From a checkpoint of a small mixture-of-experts model trained on Wikipedia.
Experts: 32 experts in each of 14 layers, 144 SwiGLU neurons an expert, 2 picks a token, a sigmoid router.
Training: a variant of Muon for the experts, 454M tokens, 3460 steps.
Below are experts of layer 11 (counted from 0) of a mixture-of-experts language model. Rows are named router (the router's row for the expert) and show model dimensions 48-95. Each number is 128 + 24 x the weight over its row's rms, rounded and kept within 0 to 255. Numbers have three digits each.
After each expert's rows: "comes after" lists some tokens at least twice as common just before its tokens as in all text. This comes from a sample of Wikipedia text that the model never trained on. Tokens count by the router's weight.

# expert 7
router:122132104133125131179087152135092131167112105156133114101177098133163142136155096110112120143121090111101089085110147136097102092167093065135144
comes after: "\n", ")", "\"", " Born", " Siege", " Genus"

# expert 27
router:136132115168148126150112103105065103167108094150145103118169102146137162145132115123132099112161115065114106108116132170133101115151125092076110
comes after: "9", "0", "2", "1", "8", "–"

# expert 19
router:117126116131134105151098116109100127151135105119147094128155146165116182126114131130151142183133133115124105072115124141121143093160090097119101
comes after: " ", "\n", "-", "2", " \"", " ("

# expert 4
router:103112103153140118144089136095085109158104109139161113123158119136176185140127143099080102128140110117116143097086141120119114077144125080089118
comes after: " |", "%", "4", "3", "6", "0"

# expert 8
router:103110110164126110143144132124061115144120128115118162104151104161135197163120119120115125150125081111155090095092137159140101115151108089137093
comes after: " ", "1", "2", " (", "9", " on"

# expert 11
router:108151120150108138138109111086111130117080099125121103115164069150150139153134133130146121141114089118155114097111161130154119090171116096109138
comes after: " the", " a", " his", " The", " its", " this"

# expert 10
router:112154111167122118149148092084098083207109081107147099103197127146130204132124143088130112129141124121158117100109136161135117088135131111117127
comes after: " ", "1", "–", "2", "3", "4"

# expert 3
router:103129109155125143174111096115114123119105113144136104077145097143169099139162119104085083141181113093135090112108157134122106109147107124105100
comes after: " of", " in", " to", "s", " on", "ing"

# expert 5
router:126163128147155162159134111131107106187108128118158142106144128159171163143128123124108099127121090122169124108131143115134100126144124087156103
comes after: "0", "1", "3", "5", "2", "6"

# expert 0
router:123134111118129105138099099087107100151128117107155115108102097164151163146160122130140089136127108152149141122102136144105096113160121086116116
comes after: " |", "|", ",", ";", " in", ":"

# expert 24
router:119106102125137134144086143096102091193120078126164125082112150124119155137145121087121086157162076130141094111121110163124062127154101112104139
comes after: "\n", "==", " \"", " (", " ==", "==="

# expert 18
router:110118115144128103149104139101071096160109136184127093094158102125119171147133109112109150147124098115144113083084132172117122088151105092106093
comes after: " |", "-", ",", ":", "|", " by"

# expert 21
router:109132136165142118183092114135136114136125110119129122118152090121129139171130140101132115121111104108152087127100146149122087118130118107115132
comes after: " ", " (", "'", "==", "2", "-"

# expert 14
router:117124116117120142127142111118098084201102103131124095129145131130170184170130088122113101174128090122153121111125120159089079107152134125091104
comes after: " |", ".", "\n", ")", " =", "=="

# expert 25
router:119120106106100137136142136104109109176107113142155112085157135154130161139172099123117120143155124111140146111099148140144118128128114096116076
comes after: " ", " re", "-", " \"", " un", " con"

# expert 28
router:107116116185143093159072128106097115113094159165106077130143105114168132131152134130098084127157119118145139108109155155133096097123084101117137
comes after: " the", " of", "'", " and", " a", " as"